{
  "n_experts": 64,
  "experts_per_token": 4,
  "moe_layers": [1, 3, 5, 7, 9, 11, 13],
  "normalize_top_k": true,
  "routed_scale": 1.0,
  "balance_bias": false,
  "router_z_loss": 0.001,
  "init_std_router": 0.0115,
  "batch_tokens": 65536
}
Below are experts of layer 11 (counted from 0) of a mixture-of-experts language model. Rows are named router (the router's row for the expert) and show model dimensions 96-191. Each number is 128 + 32 x the weight over its row's rms, rounded and kept within 0 to 255. Numbers have three digits each.
After each expert's rows: "gets" lists some tokens that make up at least twice as much of what it gets as of all text. This comes from a sample of Wikipedia text that the model never trained on. Tokens count by the router's weight.

# expert 42
router:188149172155096082155083102138125190112112176122163115131109139091110096155082114148109132120074114160173113139148176167171110140106141120145184103133117111110093196096154153156116151144105181108174096203176141148125095145137157096076100167094113139107128164104139104101111121158135164125
gets: " in", " In", ",", "In", " the", " from"

# expert 57
router:175173193092081116182119115155109141120102132135178151173145114134100129138116113133119092091100129164139125169133188159178173131103148107161136083148102089195101182114125160123111161172087154159105123153161091132119051137169180121093124141092137172058136168147129105141097117191139129134
gets: " on", " |", "|", " March", " February", " April"

# expert 29
router:120189160132087061195063034129121149142107140108163189165109120150098160130092129147116098103154108124152114164162142085110200137097189105137138067168131088139126165074114164106158147153114203147137081161174147064140106139110150095129129119112122182100107165099188117135122102136157180127
gets: " (", "–", "(", " +", " −", "/"

# expert 32
router:101151167123100091161107119164099188136128172096167160122147096123101141144128121120144112145161125148136104134140136165163172125119146142138146134162108115106117147136126126139159183131119176105137123160150114081138093194071159102120131144129116109121152157136131116139066070171120204110
gets: ".", " 1", " 0", ":", " 3", " 2"

# expert 52
router:148174184116078106168066112131148114138140111062214176170107064090113068173091052130107122135111131121210112130131168175163132198093151151196124094134110101157119144112111182157138137196124120149142146173152112117173131124112196145101118152114118162063130167120197101179110145163141166145
gets: " =", "\n", ")", "),", " a", " American"

# expert 23
router:136181135140080139143084136155104163085122154114188126133118122111124140162145142133169104141138153153159128137140124146211155164084165130129159145144129114137107193159161137167132134163106135091124128141170099099124132158129170108101141158101125134113151170142163095110099114126130184132
gets: " 1", " 2", " 3", " 4", " 6", " 5"

# expert 11
router:164139126111092123162107120149090155113077122098163155106122117117075167171133142150095097123137125135167094152120176113170206161117154154140164081199142099131137151139110159167148164158099131152130119162160091087151141144146130120098140125132056170121132158150181087146084126193156166165
gets: " the", " a", " an", " The", " this", "'s"

# expert 43
router:151153163129062098125111120140117170121052148086215117166147132120126127147113134149160054139098081140183142146138130133171143183096202144141145090165105114171133172119157140149138161122107154108131121200170122086118115163116177130115128128067107141117120162131137081129097116177169164150
gets: " ", "–", " \"", ".", " re", " ("

# expert 31
router:134193161139094091147088115183126149124122121110211133126144113087099120170140089116167096086098127129170113168125153130202133151087176154131149106140146142172090181137165147132152174143112171126127078154152117121162080203118148100084094181131082125111127165113160093164096131178137154131
gets: ")", "\"", "th", " 2", " 1", "3"

# expert 50
router:133169145124094085160126078144154135146151111113169188154178106136101100122142098139111116141169074125174091161132116184227161217094194166136161102153122118139079150125161194130100169174075158122134104188134118129143119130095164123126136130135130177093146155126156119162111158174177183163
gets: "\n", "-", " Born", "Personal", " Location", " information"

# expert 56
router:191176172186078094171042083154133152084128129110200121171092120125139127156085108137092103130096079157209086175142156148150156155087189124163150084158138087139099142081183139161141171132117148131157107166153141113161123162113147159105102131080150163103167147086155118171131118144126210138
gets: " (", ".", "\n", " \"", "–", "/"

# expert 45
router:148185140162115111142039110145151157135094149115178134136137153087118126173087116164129114122124101152142101145145170149168160175110149167144160091179122054185090142096139140171145138172126180061161090172148094102149109151116171109100130147115101140102158161132146080170085155162165153129
gets: " the", " a", " first", " The", " one", " an"

# expert 41
router:151150171099143085140058107123162153143048147061209138148149134131129122172103130130129132095122116144139111136158170165167150157135170139171178096171145113174126199134137115149155151152128150077108134168138084113167131147068166123109138179105121115097130135154151080140122092157154183146
gets: " |", "|", "-", ";", ":", "==="

# expert 13
router:153185141124084100146055099139127177135115174111160133126172097073095133154102109160118114100099113150138099167138141140163148176120151171142185079144119112163087137097154171173160176184089144132128110178172088120160104157101176102083119135109101153110135137142141100163085113165161147151
gets: " to", " the", " his", " and", "'s", " a"

# expert 7
router:157164182156142048180105121192140147091150138090196135137147143131132128154103118166155111127095063148179118150201189144145160157107154155184121111107101090110148178099179130158112119161113135120161146144145093114170114099137210135131092161110096149093110191172178089165098114161160163152
gets: "-", ":", "us", "idae", "==", "ia"

# expert 61
router:163142200144132107161098112149119141133150137101198169120131084086124099119137096120099105133141093129182125203148143167152167193137187148145153083140114109152099167105161144164166206134150135129128121131183130117107105119129169179117125187067095123111154169128166101164103122124162188163
gets: ".", "\n", "==", ").", " St", "\"."

# expert 20
router:171180142150131102170083091131151134139129141096174176094130117085130128148098100134092100080123111133164148154151136106138137135117102142145154055158108084153109170105110138141157117142104145119150099193182126143160086132123137095103090135099119166070090154139122106124094117137154159109
gets: " |", "|", "\n ", "N", "=", "\""

# expert 24
router:147140164170104073126084115143175182120085152095172166120153137109113102178087123096086130090122096166155140125135151107166165144084114183148155079160131118161129155101159185153146149144132139099142107174146118112114085208148157110087112151101123170070155149133142106144099130171171163146
gets: " the", " The", "The", " an", "'s", ":"

# expert 54
router:127177194121112123133082112158149130127112196077163111134163116095092086138139135134148138094094103165160139168146188123145151144119179136172159108167121144170111149100144142152147152135103132159137135186142136126154078147120156151141105195104096125097074151148160129131088090188207204113
gets: " |", "%", ";", " age", " population", " "

# expert 8
router:149167167111136107135077089162121154130086173138183174184142094052133124146118112122124113133134125151143116165126189174155160160106168195120182107153119113125099151133157145129171173178054151125132075163139127137134107180138170118134114135113115156107167162146145122165117121188161223092
gets: ",", " that", " which", " and", " it", " as"

# expert 0
router:131169152103102074151096107146136129104118184081168122154122129087130108160106129117120116115126104137193121156161160145180174169112175172149142076170144109170114137139099152137141173141117154145139115164158088097117127145037167128062134158102050171088147161140166120122105110188162171144
gets: " a", " to", " was", " were", " would", "%"

# expert 5
router:177129173150084113135111097168113142089127166130189139189138083102131119123094081114132073100106117153124101149186182172168174129116164135164157092169128071148101153082133108135170139145102165107158107184132149147148096124134171117124093170094085151073128129161188104153117118128143150170
gets: " |", " by", ",", "-", ":", " with"

# expert 37
router:150166202145095086126110062173144118148127119110155165142120101098108107117091117133039120098129094190188111168123170076155135170143153124179163092122123121139084132120132120143177121188089114090149109177154127113128077178100190121139076169105110164056110156119180110109090130153151165109
gets: " |", ";", "|", ":", " /", "age"

# expert 10
router:143161183090073063142085083132142169101076137096220195169162107138106102142136090151068137076074112156167086147157141152176157174079162168143136071116151124119137159104171152164136146142118156078125085171172101093149128122109174119134124154069143163066162146115208075114105105146108149136
gets: " |", "|", ")", "-", ":", "–"

# expert 22
router:140154121125089083127118069156166180091116167126149181106129087083102112172088103092097072102096135133127090124139163088159155133111158135111203142128110100162117142127106166169163155144133101138145094199178136155168106180118167128083109155093102136082136150092157119121144097155156159166
gets: " of", ",", " de", " and", " at", " had"

# expert 9
router:152132175165099141135110098152184161142078163116167145170164150097106099142120104105113114098143106181144079120142123154170154148093143166151153108190120121201125147131133124125167186177108145084182096161148089126121056118130145132122118128114137133055131156107147109150069158133121140156
gets: " |", "|", "-", ";", ":", ")."

# expert 38
router:145173158159109130140115052156117171086053187114169190120147105097145148155111127108149138118108104112184116151124160130166185163101135164141169106126156140146087177115135209165144184174132148103139121159173127123155115172116153117112130181086130160076119176156155108099132140117163151147
gets: ",", " United", " New", " of", " South", " University"

# expert 36
router:179183142138095141181140114156143141118112160117164143177159086066119126144154132094132102117094131108120135160151181124124158107096188156139159113162105102155102160069141123174184137188096150116157145149155091111151114156114194113100107146086076179089140184106151134162116099137158190169
gets: " He", " he", " J", " H", " She", " M"

# expert 53
router:155145173123123139159091100149116147130122135102159175168134135121101123157136139100150112119150109174185084160132137144126143143103160139148154107197126106149113180118134154163130232169107178122148097171116141160184119147123172147073135207129055116086132177115196100168093126169155157141
gets: "\n", "==", "===", " ==", " ===", "===="

# expert 16
router:167178155117134130151130096156145182084084162118192137129173122140146131158149143087129140139177077166162069143160166149141174168072144145172144133136113069150092194130124151160147173138105149141135097170152093123141085155088156118109097171092151119065091135142173115144124137145112185141
gets: " |", " ", "|", " the", " Party", " Democratic"

# expert 18
router:166123134152092111119085096186128149141126158133193143194122120107157154146083084147155084106123089176164131125147165168139181138110162141115158085187093107166104147126174181147152189137058182085147107192150091130151091119123144096112112170109141138083105147118176126131050142148129169122
gets: "\n", "\n ", "\n   ", "\n\n", "\n     ", " Notes"

# expert 33
router:135113156156111072140099111183154111103103119074178130170136128105107110145092134139106087094117110122140131146138165120152176185142157182209128132142160104160082185090118144174165098118112110114159112187173117118156123160118152122134124193117108173100138178127152100151100147151164200160
gets: " |", ";", ":", ")", ");", "|---|---|---|"

# expert 28
router:135168146097083122152133088168133139108101132092161141197107063074143106180128142109176098088124106114167127163134183145165135133063152199128169101146115087124107141139142171140167175129086153141152102193137079083176155155092201130098133133136124180095131183146176127120081135148157179120
gets: " as", " was", " became", " served", " a", " is"

# expert 15
router:185149168132117103151068134140143153107120140112192149147134125070095097164103137076081102075076093180150093139168146142167152144101129122153172100178128091151121172084163157162146192161088160103120111188188149125125121157141161134096121158093119157095143145121148136117126124164130187132
gets: " of", " in", " at", " for", " from", " on"

# expert 62
router:160126173156091111136084117174084134087108165120158134119129109102126129159109104124109131114119114139148096123136160108145132187101128127187140106163107110184118187130187132166136172147115133118114098177118131127108064136106146182090083137103063146089155178100140067133109103126171163165
gets: "-", "–", "/", " \"", " b", " M"

# expert 59
router:150153144123115075148118075148105105098126139133182135160148072136110129146116124159127108121100093161162117143157144173123181166125175178189145083193140098151122159127130147153159187150104197126139126171120096139152113152104171106095126133086115106083141168145162086120093101158161157148
gets: ")", " ", " 0", "%", " —", " 1"

# expert 1
router:129163167149107084137096081167154137124100157126199155168108098055098101167110108136124136103121118122163121147180174131174165163088158194163152120135103093139106147121163165143185149162093131130156082171169124097146100166085169115150114145103084161116164161123137132143128127187154186102
gets: ",", " was", " is", " and", " were", " be"